config = dict(
    balance_loss=0.000433,
    router_noise=0.05,
    shared_expert_gate=True,
    beta1=0.95,
)
Below are experts of layer 4 (counted from 0) of a mixture-of-experts language model. Rows are named router (the router's row for the expert), gate (a neuron's input weights, with its number), up (a neuron's input weights, with its number), down (a neuron's output weights, with its number) and show model dimensions 0-159. Each number is 128 + 32 x the weight over its row's rms, rounded and kept within 0 to 255. Numbers have three digits each.
After each expert's rows: "raises" lists some tokens whose logits its average output raises strongly, later layers aside. This comes from a sample of Wikipedia text that the model never trained on.

# expert 84
router:108111122165141136121145176165103096084108050147153073119167138093132172127097169137131099062068157087104079102135086138108106125149133157124067076141157105103126125149218130124130160120179190094124112094094153110161134054092081151124170160170136085129144130104145094125157142100136163129071113151089076160132100148116091182127067117116108124164137134156173081129153158121116069095122184117047157115145144114112158133060058167135150121120128090146157164102110165103130109096124134
gate1:121058106129085109114121138093145166144173125076100115186128089154225133128143092151104119154142160067178064073103106107114149125128123113153136113133170136115147108169106145099129185150096093175144121131082171195140117123119129122121119099107155081063151072168094102122140068097116087150119172116175124158144104133112090140136079097135149098091141120163146117128120089129186088129099198092148144209163070134097100147124169139138085162097104108156109130202079145105102170158139159
up1:147218098116094066169133110042124124114126133116145116126171185172061129132118135183162068152150097120105097153130140180181145136165064130150174153170073169151157089109138098097108125089101121144135105128140146095118133127085064103155151071152127110153138106179099123167132129124093108104127117141130103095127141121096156097145113162064076095152123109110162081129193112134165107058110113145116128109105161136187089112167094153142152070128127159072124087086154154120144137062097178
down1:154116155087118140123093102153123122068140107139098112135109121177076172068122144170168128144120170035124157145190088198169128153144108104088102131166161092106131134081139058044091155055121084138112111158147076152064159065101124164150091098168118118154120088103138106144098104079117108097108139134132120177165160121119141053069121136078096170146154097144151076116138144110162105121134145146119124130118122157138080159125126100097160121121108166087115126127132174112130127149113219
gate2:085133129125143123115091159099148109125124181127127115137116111141170114080158194152125134094136138072141144079110154172199074130146095093073063184181139152153125107108215176151126158191169210110161118074079101127099122114110163107132073112152140164118135190083192134118209067122122096096112146132114161129149194166148132139121143185149097131095115084062155129112114127118074120125107118124076117120132173146115124118111139136118131120128090186138124123088131084117114135064144131
up2:126174165167132142169129180115116090080152126142106090103202132098046092127161142135179139181141201140129177119148145112107168163204172087137109107081102093129101060137118113133106131208136138148126125137132154139176161174210151092150095094126137147157117155154104094097094098105092123110166142066066096149161167110164158154099109075140154157115171073097125164104157139104113150135181147125125166074191139123161156140120154122134132179155109127077120142138146109139095127161168125
down2:147134145130098143137140093153165184164099125166165133162139106125101157164106098134160094168177137154082090169136103107139116117157140190107142083103118093102085115128124102122063135156093064130128165173153154053131118117166148128043171127089129140107104064151099116091096184100096093145081132117106151110153106180135101107126187177102138070104141131138125128133083083139185158142162126113162180140097109076118139118091147104185112107087076069110087083199109103104104147149102194
gate3:128109128130159103155148175100103076122110194139136136165159125119107160139097148134114119152114178110142155105128141083129115116157111180119110104155160166189116136160173120058184114166140161154117116121182141116148129161115070118123139078122150123125164154131112149159093117133100146095115201143143144143148092102118131136101167131192093150146139083148143177180095213110160143133255149164173157119184154045108135186118067142121144129073148151196141145176128117114142110152103162
up3:104166145093120069180191126140115105063150136135127172114111106102112129125135110107125092122086127079163081144136126137102168082106183091121100046110084155100142135146132114126143087120145115126169162111121111143144142133134105083151133138092150202159157117054122110151124176045111200136129125144127083179124166142141095069128170134108088101099167106069128108168189064130141157187167116078107136139119049080128116084132143130167118175152176115105063085130100133127145110133088126
down3:098205097054120085083135185175186124137058103123144139104054144114115112073152127082122144153111067079141196130124153103183127116114152050134125125102136116108111147111160122117109108123130108085051084121148107119133119152139129136123122143147168140144097107129143135148149105151081157162086093152121104130193195164116119119127086193123144109161113161096132119168180080148134114149145124112216146143104151189099122096092107138145078129131048140141124157147133129101170150137104198
raises: "tin", "t", "ten", "tri"

# expert 28
router:068137093148168113125044144129122151122067109130101094101081056069050102128091123129123144113136130150164158152170154133132096178185119146161151158108192138053156135096088134157126167111128144139197123183126113100123124159121116123195087173111128147101155091123142159095086081089046112152128149075187105191105135163074093089131117131118091159114136103105154146076139177127119115123099134125082141164134106080128130157164134116114097166106088129112125160135133150092120169080099090
gate9:121164133195112105060113119081074104113140134109149158098109176124108108085115156196129086116093082094158123146090110158138097168121107111140114138147186140130145124086094160129142185111104136126137127144062156142064066085156110138118153103082119125152122105093152072077101141099083133103142123148146117156135159184113125140104096127035097111136126171168140142115166109074055113154116100060143162090112145104099097089177116136164165148128154159088091108226152142141105067131161123
up9:096127121075143134096137125091080094118086115103110130080153094156145150156163072134093121139184159147115123135064134102116130086132101177142153122137103139099144133089111066204155139157121087142197153067078100126133139173140142082040098068169152148134125139115120113127122123187190176162098118176158061129095105106131140198199069148135149143142077174097095070146039120127092131105115148151128164128140094121109127166117146181116085138180136150116130135114147113155131107098118124
down9:094140101083117171157121141100108129099086140160112138113101164092131134125080055089101101107109124120170108144121096115080114071130147145119134204159116136090115148157156101147155166119172089136055168129070101130152175113141156130126157152118162087140127097110122143170136119142126071172171122151151131199068095154131148133086165138065112130144121071136046133113134083119103148091153127063180120100225182144103107089155101205082140094118184125137119100186155128129101134113136149
gate10:132126199130163156133149158131158100138112109165120103160098180149157130168094165130121146126107101153106174094121092115083124061077148141092168128148091099077154146162114134144194080127144117181125095172097045145125191157137118128085040090109128115113147122196127105101106093164093146151121151159186181147157153174131170081197093145116070124145141126112157134163135106143061166088130092148095133158156102149079135099103086171107119149110131153090179163115160129174095145107149165
up10:113030118118109112103114115157138140135116158138120143137135141111135090200123114148118165083133072105123150086099148094102138127099125126118146140118100117106090107160092149126077093116151144123134165142104101112107059083138102089126148037163091147181100140184114097161144150160098119123132179075166144111104084157142201093133129180089065180117128092151156145129121154111116142120114130128158080134142190094204124025085069123119142143074128155124114108124085098123101128187202116
down10:085178163115112155081125197031101140131164170150130145156096142147143076144108120105155106166119080182147099182182165196129129107129115139065154159109032184206143131133156098156101165085134104096126156167121130140130167207102183152097053123119116135069141103118145148107168121115111109125104124206126117096199118136122116140125143121122211110117111141129132109099108119149160110111134143106131173138121114148148165087112182151132168119124104143080140176103155127118139121122142145
gate11:120109138173099117151126091124129089098126129117137143102136034115120196088153129116150156112068130137125168149147140112105121158071198130146113090112159148157115088096159151134099139082161137138093122101120174081139132091092110140137089152144137100084096142145108135104104073153185116148154160109179086188095169193148121156112136156194157089077131117052146090113171191131140103087152093170184181106200124163135095115136148140141123180086178087110145125107149112166087084146185148
up11:108130129066091099118170110120145150052097171153101094136170156110131176172045147121106076082164167122110132107054122128094094125150153147211166121148124172163096131134127135129106126087154112072134093143113116124125149159127146130162112104127170111089174167156095117090146164121130094230125157103107104120156109123187126158150098144115089116161145092064168176101189173145187121163175131202132158133130118140105136133188087155112110167103147135160106108144179062143133110124133131
down11:139121154104138136148155095190172173149129164130125184146108222123132142101108125120125173134169179167142092108164134114177136115148133170105108163124125196168105138126132115193114119147113079168081143165088139111106151139164186151129100106115136155078084140193154163105198101160146095106120112162078087214117174112110168120129167112094180117132119166131134152139089134093165100119120143115140123111151162102112121114106140147115110147091147220192052156168167103114128145061083132
raises: "us", "i", "ction"

# expert 11
router:155185092121159138137158142116081104129046144146131130106133107148131084129107125120115111151107152159125104144098169098106106105154138140159112065127136070109140124093186157074123138114083179104173083137131125107080122087121104048162036151127167060070152176148175107159071151161138184108177131128161208138117129117145085164159177168197064134140090145138116124137177108133109093140103128122155101120151118140123133150154097138123146138060175184157148147119135094094113157074095135
gate10:158145091131130095152165099114064120044112105170143172172118079096073161135119092171109124172170126112137126100147150190079140131118063203095028135136172169111081155115120150125117144115139112136182101077091153170114152121169129130123110171115128122141108077111112071130171125086184148119130169150152134129128148157114064077097132122143141147108149115117123104124187120166088159078118121113115122084106106121086117088118150077107160097110096140114083077068163091112125157107108053
up10:152154116123187132105190131134107123130102150141139129101175089122074178178095158141127094151117110108158132072135118115117145120110152119115147120178095124113119123131111127146139069075108122122128078126174151098172163165104141050122098123136185093117166057105099106161176191134081092183110187145123121125167092139145156132115145072120126202123137135116122137118105121142121155202134100105075124122093143134113176072108119218136096042140138112114141073113089144145110202175078178
down10:182104113182132117165073119127104202114156143163156089155133122086111140123082122074167158149118143086099202158128134133134166168150115176184120117118124135141123123080137140164136164142098123122127145106075090069083094120155143098152141096071095121069193163107149124077181126113100150129066135105069187117148138147140141132105125132096092123138097144102115156173103106166147090179083145091174117126129167151136144195185080069107084137172167131164181105183168122097146079117143104
gate11:150159158147192161101113091102138109131067101129162132139138078179172186135098081120106155116151179124116196133120122190075173146056188139153122095110109157146146114084148154135123122105185099121117202174084145156128104083125165149135114114094183136118136099151191118204144082138143141094114101121159115110151127107192115190103145150138106078099143175101166117093192107163131058128181115128172093102086113112089096117113130166129165131188175120104134165112088111128131136147118111
up11:148194186151166145170109111120180101094117073097168136127095050154111090169188132138167113093115159157138102137149117098134174130119100192142145110129139181171126139097127065123073123129192119138078148120055082153136104152100127165141163156119105119124135127137100144165133152192102105114137083119135142053143075126162076132174118164143181106111104169095125133133138124181171097101104157157152064083141131116136102113119108088136102176125203161181155095093097152106106062130142140
down11:143039159129146161101115079119074151074135163152099120142158148096114121113111111117146154162112135103119149125112125127209067151141095104124109134109109048027079118096105165118045057092121127115130116154184163090050155087093146121121177131125176161143065108147145114131149185083136152103103130152162120182143186164146145144062124153077133143061134118147089132125128137111133114142165105156093137130115121089122110145089076125116117155125110141119070133101134095171143138165121169
gate12:133136155085130130142116095114128123142168124128089146124228113159093099074098131145128160177128081149131129119175170098179089149115131161133105149107174140149127111073145060108054081122148167192180130152136104173134093170087086142162120136101106089112132098146179118136116158210128121165115122148147131098124145134187153132122092151094152137120120119072134091175169124169161150101112174082195045122155110130159097115125098094096116118156150056084130080045153136116143108142149111
up12:145083162102139129113154129133157105125101125099156125089098142094125121108118138170115159136191145134182112110091150167129143167073175105149132052148072100085107141168145177147131156085088088125111103120161082160163098121161119127154114121093157157175083169097109155123079089150101128126134124149080078175152111119069059120066211123166104135119113085173114139137152092131110147155108092104163115126158177032119109180135034077141156133116125102137086128113184095136143087165151133
down12:108128142128072163135175110164093092088130136117103099186148103146168123158152105103160135141100091076141104081129100132132154104128099117179121063166175050184130084145160115179052111103105112183132144133165127127169170171089119141135129113089069163120121165145074162132135081091155093181141069105105118076142153091132145112128133173094135126137162080124122084104157105129159100197107107154143141160126156187202081119118191161075092095133128188090135132155141123127119142121074144
raises: "s", "is", "d", "ck"

# expert 13
router:103153089141145162099154136047078098082135149099114056092077096157159075114140166159091105128091097193094160092132126151135120105073174167172172112153164118193138144097122146089141140153171116140109143139141114113167104136098111131030137154135066177124155165104113107156116120064110117107135076106149105159104133179149182156133107117123116094135111125159159193129095071141134152132168074166100117187135143121101135127144166133107140083091124105171131072144111164115183087101167175
gate10:138160069089134149136148097153156146041158123156109155126178165199097106141117157142119141092111087144105085109136112124127217069157120110125179143120111141127110119142155135156168131194165125147123107149146148077119169133201135155090184077117167123141092131073167164163121188038121156101116101140104164138108106075130156155090150087185163121155060123122104139176131070096158111201147139143115128109105126136088159100138094196123135152174148105105159122170128131146127104129154157
up10:102137116147171211103148096143128170166088090163059151092139090143116161138144113150123121178104177148129187156096151116110168141071175141099179122135106154083139138164144187103113105135145066102124101081099152143114098128153192131084160102130121110140032083176140079148132084118175149163170116137128056169113138150135138138135145153103167093086111167139097113148180176110128122113190061084160106083138136124120120159131125105179147126102166167114114130073128133160071084136163143
down10:128121147063112117140162115112098111071182129110092104160150114134147133156147130117063125047131116099072189163133165205151096168112104028100149122086111101131124093119154118132080156115118085158125081119175146116142144080113108151127084140141153189136160126108159160053167160095098092100140092143108184124072112105090114098107143094142190124149143150104133143107096097138113116168097091105116152146159082121157165133118153171096050161103111152118199101147084130116121183086113156
gate11:165080127121149101141141122104141100088146095102120092147145128160148142119095174139142104142143130057055096126110168099033155165093101160107096086152136158099088109162155113189119073075143166137133087133107149112163145131176105075113147074211172141091119126148133167139133164135156128103118090094162105128116156163111106180135111191077140062163171178088097158183086131190137177134132166062144186117104144119118095140151168130080113106081130113114145165142142131144114151173101126
up11:184118232170168111152114171117147097150112079166154151164157092150136177158194088115136214113139134083087136107085175156136129137149145094167056140106100132132165116101124147143157113164159150158141105094166137130145185127102141139082080147193109145163136142132075103157111109136109123136153129111166090146095123119126122160116154123125084090095124095126083116195117120099156074046155147134100125156079116160125152152139203136130156098144144145094097098153140115126163035120071146
down11:163117115075161119167134114093180130097090169110150117084122125028128106162151161121157120155145120110065176150047080105082125102049052132164110111132120118125071098088135111134150180093105146107108185180128133162117096059118141129153176106106108149125146157124101115131119133196145131188144169090109136190118109105138192119127149119110121120100166107133126136109108137138092116173164122067150160099141123082097172120177115121146121170194092077134167167117174113135147111133115076
gate12:155113161094067128171085067098119136142146152119123089129098113083092110121122093129123211162163131188086118126149157183141132208138162104128115121099100093068198095119168169153097120155222149147107133131165128144134123100106122132122132135141061139091066155117105115057153128124099127131139171159085083110137128182137122097162138084111066113211095097093093101131146075106131112098182129086139148187177179153135141107100134104108161128120096090144125099090091153103103125111116132
up12:141133141076142159154160108086116162198127123092160156138168167140136127138080083097163136128136151180114127158144139129125098107178143091216188136096130154135090144145186131166176157182113093134144144122148160087194151152154190118140124060136109093099110161071060155137165165114202158163137153129089163134180103123124148146081129140116137133129109164099158157164084161188169095096136164182118070129168109102156171119146094142140076089140116147150171151184149087154141129121126174
down12:151089106113132095172161150144125096141165186140133190094119139099119118095103180118141132089061088121158162177104152112129126108112144100112135105176119147105112124058149153127147105104113107065108123151166130119099137168126094076211117097110138089112120131111138178089125128094071143154121122163112151139125138049150149130073169149126156118098093137060097133130157130159165135109077125172081190076102128181201160143071119118176106128156141186183128100143152205101107115178175161
raises: "on", "e", "er", "ative", "a"

# expert 51
router:164133131155084086138187106084130114163117116075132156162166135130105097143126121064077126141111088150157127184139143091173153148153075167132078105115077119152140095167124144195076116080145076165105124103131166112119177124125160163108107083096100128135140142123142081086191154103170192109151128084174103190158116135060115127091119105092160151126086132134166122098189175109127088102084148086129151150118108160080063165165115176118134119122100151034112128169127120151144134081135162
gate0:154142078106108100132123142115144129079118123168150125121129141131110088120067172108125154145123118159147101096178108153121165153091139147124155106113107164166109169124156153147159098137110141130146139109132180091076139130151154178162118095183196110054166182083067127113066093120141121105155156080161133127154180152090141078113069185070164089142157188098046151121142087105108098150158101131166109049116169113120094127104107155129152148152099052158120057146173111094171145126146094
up0:135106124104169077131132116150136090151096121173056112144158095141121113209154091112083075048151147162156120147102096153103126149124105069131160155150098101158083101087143143109135126115059161113112165164194137107116102159077126168124160096190129146144133148114141134140165136085143121187137112095148104116135128121177123095127185100117169127073104127116127148146165201074123150131094197125079131130129093137141125101136095092094142082089083080136190140118144129056097092153103210
down0:087089163125084122125090147140110175154090155167115087132145134137126108136180134115120108148138158145128174122161154147139115080173143155139146110042151110079149106178134147177088214135167103106147132134107152076104107114175160147162150186130109213132190133114075153136123112158138170148100158123097126103169127149161099129079106113122117151183097100088132128145084098120099193102073099130115117135197119199169134140138132068133128171128140174115131097104031159150107099158063115
gate1:094156129169087127128117106083108130172145142107156155165103130143160107113129126091107165140104107136181114068140098113112124124151081110075141088145144119124085179107127122170080117102114099156107172136107081158083134130092102142091166158113094045109139143141087147117110108096092139169113143107100067126138093195108160138101129131143117132141070164124138084192116205125204186162130121126134106084100113075100110115157199187077145187177079092109162208136114141148127144123063151
up1:128156140123200112130145115121133115141135167160145117074063147159130085089180127122100145146125069164173140098137047157130123088161145188123122101044125140140147114125097137082198129140140161128074184210132096127119151161172119104145110175095148164233140148081114150159145059119111150162162128104152064134087132120103139158140089124136161109115155178171115134156109123120150068115134112066131102111135142134180104142085114112151068100146140070153162092131154141114085118145115098
down1:092146159046128107186159078127163200125091112063183145211150049133139172135080167133162104182138126120098110132142123151179112088137121162084136127117092111088115099115081127151111128119149118142117144097116122193115088135107115177139083117096145063145164210073090133105118101194102057158115127167118110111076145140115137119155148076158190148149067089107118126106101133164129101125153141122128146091130100127136103152177122165113150131092121093096145132089096147146129072169126102
gate2:131188162156108151094185154124150128182174120113156194079131124100129154155132100190112169126146068179102120125100131137160084075127157164179088133096146134163106125094112138178165150117122150164091137108154096167117154147128142083133189089072120105081106127117063121107029089117064122106169156159145152150164118171102156119149112125135136130119116129120105113155075101135141158086099120162087119180087106110089192115150156113130182090127129102116061115137125175121206145155169175
up2:156177103109125110176132114108130153116104091068140117152107129134153180120109172167128142168178152150062133093086129105110126162110103154142073071164124161133093149183096103086114067150142146139116131176131117070102151126097120196158117171088235121078165195086138078177201157169163107124096142078087159111127145141122094068097093118117105097133112116118134139145125162129143119145157123134106083136068102170155153101118089171157099113161055081081114132111128093114113114111161130
down2:201193148121129093129061161110093143162135198100127144053157155122125066033162154120116144085038124105119108119151080155128106084101145117148167125152142088151131138138148124143146151116176112085106141108099132176086094152126132166104159153162032131119119097094146150083115093074144114156140112183158128110074124120143144125141154177147127097139139091151140097144133073231128122073119122124180107158141104127119151113123089101135105184111110095126111124105144181127164108170132138
raises: "\n", " However", " On", " This", " In"

# expert 18
router:132135113161117153133148119094095175171153160138136123152111145108133103066124089145161070130089111127143085084159109108130103101125114137107174181113148127121146110142120161117144122120151128136168086140105123089171073191218150161130128195128109137065156125167095101095151099057169126101102088137199161087091148145141117151152068142138122177140111160120092092119139140133091135190120097061127083177113162093144164183154119037118083149184080131118129060117163122124057106131125119
gate1:121161185157043140150078116075111139150136067123081146116136088118122127172120113143102132150158130106139065119148133110185143123192150131142175167107075167101152169102115117132116123099096181123118164146106124113125147147083080136094169135127114155191087154105119181098110132107117112185152161069164127156143142140136131129138077172148189094091156164129139113111126152029105167098139123110094141101119175177179160169173139134177081161195094127149178127084135056159139107103122112
up1:193102088187116161108132137128110134118099106120048079139134184116093189085128143142180117155147133112144155150104186134096129128175104097127140101093109127105154142116134165151135130139186163151122123095143179097143115118147097116173103133139115122092109167157126067124113217099088149122193164134142134136156165106150094180098123127103152131092144167172118182141124134095215087108116150196197092106122134146090130080105118135117163101098198080166110078150203163165121117147139083
down1:116146155083127104094112141166051113157097118079092132148146137181082146108109046185177133115154133109135103142170114130171152096105163142050143086124131128095167138135118219110145116138141107159130182041179169198139093134106121137106142055141123172136116115150090169148168161118137147172129150133106056069083129134139159134134114100146100116101142168091109143110162055143170135142155155109140117144154101127107207141107132115170092156136123172082087134164089153156121142167138117
gate2:163124104115158113165131128128156125108138160173134121165123178167114092112082080130143127171141151174152104133165136168081189080127118142019074108116188163123141108134114153098112126113116109123162144145158141068130122127138190126142047207108181096105095148132125091164060130161183140132086113132175104148150102125148088102146096112093130137147162123116145140128138141136147127113151181150051092096187163189069184123138172098105171148142089098148124122136174123183127105140133192
up2:142137099151183153101085099132111175058114171116151156107094161116081112094142124106098128138075149185218158116177100177139146102105115114080145150174126125133112102137162121050107103135161116118062166107156161091156071148220112131154114154145128151168109120175115073147132094084111110178111135136092155151156150136122173162135155071121134087195148108171106159134103176135150159120131121119061105183153103099151114152127109049099118123103173100132141110095144093189145130138127174
down2:140065156201105104141105157161138076107156147110129167141126130102157161156093056141105156119197132168120077108099147173110105179132173164154038130167147148171152173094144123152107139084117150104087119130179142196099173119192103163126089102108120120118122164115091153169158202129102157147104105075106178116080150183104101122119146135090079181135128145137182124107135122113158124167127129118148164144177169123073183068128129160157093106141175107163146117116115108126114134067152122
gate3:089174149132077156173110108150095119178092148155077109124114065162125176145107115108113053096113142149148057111133165140099112090116150155139105122115130177073123087134116160201124139104100121152174095081209075133122136132073097109169114149102081155152074127169121106122085143112128063137114098084136150090168134106094158156138110167165144163175138119107121137102162176137164125087072132117143163102154189131090168172124167095101122168097120124111126115138116082144075038109171123
up3:096140139149155154173157089116199115138134108126127098159089124199181151099142074117100097144155115145160076141144163193119137136103103172064133070184162106156112168169134175123205143123165142103096130174188146124175162142165106094152112142092173153104131098146147150142065134120150151144114136149122175164108151077087073179131118146104122164176174112123155091139102134102131100169104193124110100127139187132083111089063072137094119122137099155117108125050127101067109137116143151
down3:103114141093149142121063086185085118127157132129121111197153190148135076121151140113119119113131097150098141140111116199135185143132139109140136148161149127108171106121176174223073106103085115150110105186167141117130109067164159118194115132174087148132146133134110143106179129105146063150126104113087114137144106145169076086170164140093139130084108189143094133108125116161109147208149181091135090131115090093108104128090092109115069111128139167104110138154136191158108088100192191
raises: "ed", "in", "a"

# expert 8
router:079126063124092074127135152090112107096099197149100169136150147129119139078148150079152190110129110124141072203089160143163132157150115085092149150112080140077144101144149088123135165153159147107078151109129170099197135162040080104060124161130110093144127119129116152103120117111138077122090166084126132081152178151109132113103123135089176119087135102134164126154111147117149146074181159136119107084097143125122158053186110170139159140152082135134183197115139180124078100135134111
gate9:145096063118104166107157076110130144153114110146126118154106067107138096128179158177211138142149096127133113155111156148123103167125223114116116133137089173126157137091110168127119159148150107149162176108089150121134063047133141141168106076142152172068155114127075114116112134147203127141151153101131116148138146103094140089074156114175063156143118136150160073088136183149162119132180118142119169124099167146204163212115090088096136156152140110182101133122173139083126122136152105
up9:131114100137127125092140123112109100137143085162112109148087168093184146133126090125077086121166142157115159154112092129152150178133140190194114114164118112130138152098158084100118088120175089117087076093135128131090167191174129134132146184087145073141110093142142176130102100120128125146103147179144172075200163156130069147083138098105189077148158127124193090118140141139132085140182146098218107124092134149176177151131118067141128174079119134141134108104150156128063093110194166
down9:126142143162143127139155105110161089138111124078174074104107061170085110110116118078122145070113139141123098110135120130144072120113185170164100089126092130122107074165130143189088109126082203141121119142156128151157098113136033120084080124073146130093181108069058098100190112118093126122082165187102116086075188131132068148129119159138174137147085116148099127115138067140187126129107132120190164170126135118109129151176126097139142167154138110107097099139102153150166072105127093
gate10:148124151172168143138136196153163079086125125095097109151164103127092145089171083113171077152144097153156104121098123142120142159199138117064148139144149108095160098084101104140131089131159119155109121117076165198125172153132138167149117137125143135090159198111159199164087082065133146129124136084125126134096122106144110180108097144112139068086123081091152093075110128160111200130197154153120108114113167146072050118147117097120185122158138136110110075152049126135105092149135164
up10:116143134109097127236118122137100078147106115108120114108151086159137129158119117174120106127071155128063164100134105079144127116130156123135177126081117130146110137107157103143151119085100100101115128111102154082117134121186123156071187114213180168115129070132144174137120096186169109091112141132091168133111144030133109144166138125146183093143136084092085148073194097173063141144122109161112161130152108131163153084125102177137086141134101120092170117154141153201174157144121078
down10:130102166130139176149138136104122178142139153174157129134169184100110146104138078161143120137181115113135082214115098115103068096161182128151091119087145144155110081108158124184154179110109152152174144036108112137158146145179200103141121135083106140163151142119113061125113147171162109095119179096145155150032095133121126097084112108112126154126121129137156073182144124173155124057101110046150138067138116175124165136111096109136180103122155119094089116155148123104108142085118144
gate11:131172168106120136130162102131112137071085158177123128052131155126095099174161131133078116152143120139110092102089162150170124072170132072205086155132114081104090156155071070195107150127121135135126157111086074181170138173119114106081149134121146119163103172135107105099073139144146138111101121105077116104142202125132140137121138151063114175199168109163183080118111109118111111138135161118153125159123147123135130071140184135106133143144141162073121127076067099123158151195061126
up11:101068120128133134052080140117162124097052125152067133101164125085120132144085106086093097142182159178093164111147112096103081165173191110183160165150159154160123100151078086147113108151121136089177133126096196154118099105072074173177168110097125158136151076158156169121088122098152167128115140085085132193098110197129108121066104132138100118091122158126108115084091110101108092125142117102102101176124136136169165097121127089088156171152134150093094167164157142157114153134103151
down11:156110156160072040113153132089114132137115044157153160077128101139174136127125183154106135074165084164123075129135178157110175141132131119108139109094124122152149142060076165141142100128157124154098150100167069096126095149211089169108174098150132092130042107097138122132082082128152110135216133172149127120092125166160147147181062149155147138163078122145138145150182130122148154145120103177139145094125139155165095159133137134111132062123143115162167125164104128147108078086099117
raises: "ing", "s", " of"

# expert 63
router:126123127098125071111148150080133082118087125178156133138109149123141174125149127101120095101141145150151181115125138158137156146144142118160066116120183093123100148110107124038070118102134153093100158094147087142163149169104124071100120089128099121110125130155128169141141085097069171087191131177120085090176178187073142054186089158104138133073113127168096161104125141132114097134138069117134099129142144122109136094159084159081120169142172152092024173106175102076160148105141143
gate10:143165147132116092135113120152220085095055111146138090107086163054100115139115152130120080113114104169169133185168130109145162142136130141062095106078157107151193170124142139121142139170089132141151091164134138160172094170072142119155106171109175171160125146108135137187160164170141199100142158167074183179149134045113120115130093067149085119112174109193183121115113107150179121129182070153112088139136172123174108100114132108121134152111151148119121134125111147142136110138151100
up10:117092098111131167106067068085154099141132150089115148138157048161150132078202128141116151086067066118125130142097188097105103172111139164172130179154145158189187129080085142139132180109133104113105183099170146123121109121159132079153147104148091114117114137177140122128106139130113103171107178111131102129140148122148158153124109116163157140221114062171092134189168125105113081165100177140114115078086151145142099140130160112191155146139125149206162141115151108110182080143118128
down10:112129138095209122110066101097127114148107125131129085060110166111124146214134113152148121113094116165184047134167080154113156078129161111125095157130123138159117166145046100110190170129125148153147142158107136107153126137128128190113121138157125114136176101091123129152127150221158120123068145087129089165135118109176116108077143095148106174087155095159151139165126073146167141168187135112143117135100152085198147116138182181117160098164133129122135126130163178154104151208145134
gate11:143105136088121107025127156173096090079096161109133096086147133121070114116132089127137138081095137130129142177112125112101097080127170088145144147118104166062120136131135112034137086084100163098099140116141148144080074113114114098149137124075110122102132130122139131160151069130116112115155113158183072213072141065138175097160143124112149135136169136118123131091103103096170133105058069181127164111136140133091143120096191194114187123075122137128112121130147161170149143193102130
up11:128116185156113084163101090168120167108143163148126127093134071186131166095153153146160111125099144109121173132107158158146171084156112096118132075134108156126069126115120113174144154194060119149164088130143137160068120184186156179148139179160177140127189099122119140100135181160042108119132144071096180109058132098137087141081078135135087121099138144102132131129149118145113079042203087146123093102132166122133155102157122153145127138073113104144112143104144170115155171129100162
down11:104124115109123064177122178066185101118137113140108159188179072108099142074167082142113114095088101163180155199108126133161186146118108111135106142188103161122062123125167118132137115115154159148117121085074087109119174171162132096115091146112098131162090068128157132151158097126086114139121163185157113137083173105151129115196105098116142153150141191079116191101132105139109122084072186082129093097114143151133151158119142145130081146104128098182109144114197164163133080126124132
gate12:118132155090135150089072132130116125164100094055138185149101159145089091124100167159106065161156126139147121125124125138181142111121120112090148137070184103116162108151118091142179099102113094119109115123138084062113131124062104091118117248113116166133093130128188072124161126133117145146087103119156147136113131160120136061099149140104134169175076196112110152113120150035182082155129144132176093099140127124130123145095079158069095091181084136201156113144111134132122118141105119
up12:064174177159120174141143140114114092151103121126191109150183133180130137126119148088090097153157085141210073127148155104099114123128149145113149117100166114169107167070124126049204114107160066122129080153130148167074125178142149077152151154145130093128100125134147139167172123173095133155138098144130140188078105171106151057140122146096103173078142111111137118078125118112139126174158100160069144130127134173090109086161093136057105092163110138124110183143152110106188100094155153
down12:144044082127111127179098099133090106123067149098142211118109113149104147152125126116078158075129120166104145186079067096066160079133165090111158150167142178148144146179141162124125148115095167114131132148143161119154153135176147124135113109157144143105096144129108113079053186101121174111119121110121123147109127149149163139084121154127091117132094081146095087180150128092081171145098099148066117171092110089111187083156080140178067151159146148108091139085079079150137171136169109
raises: "l", "S", "ll", "N"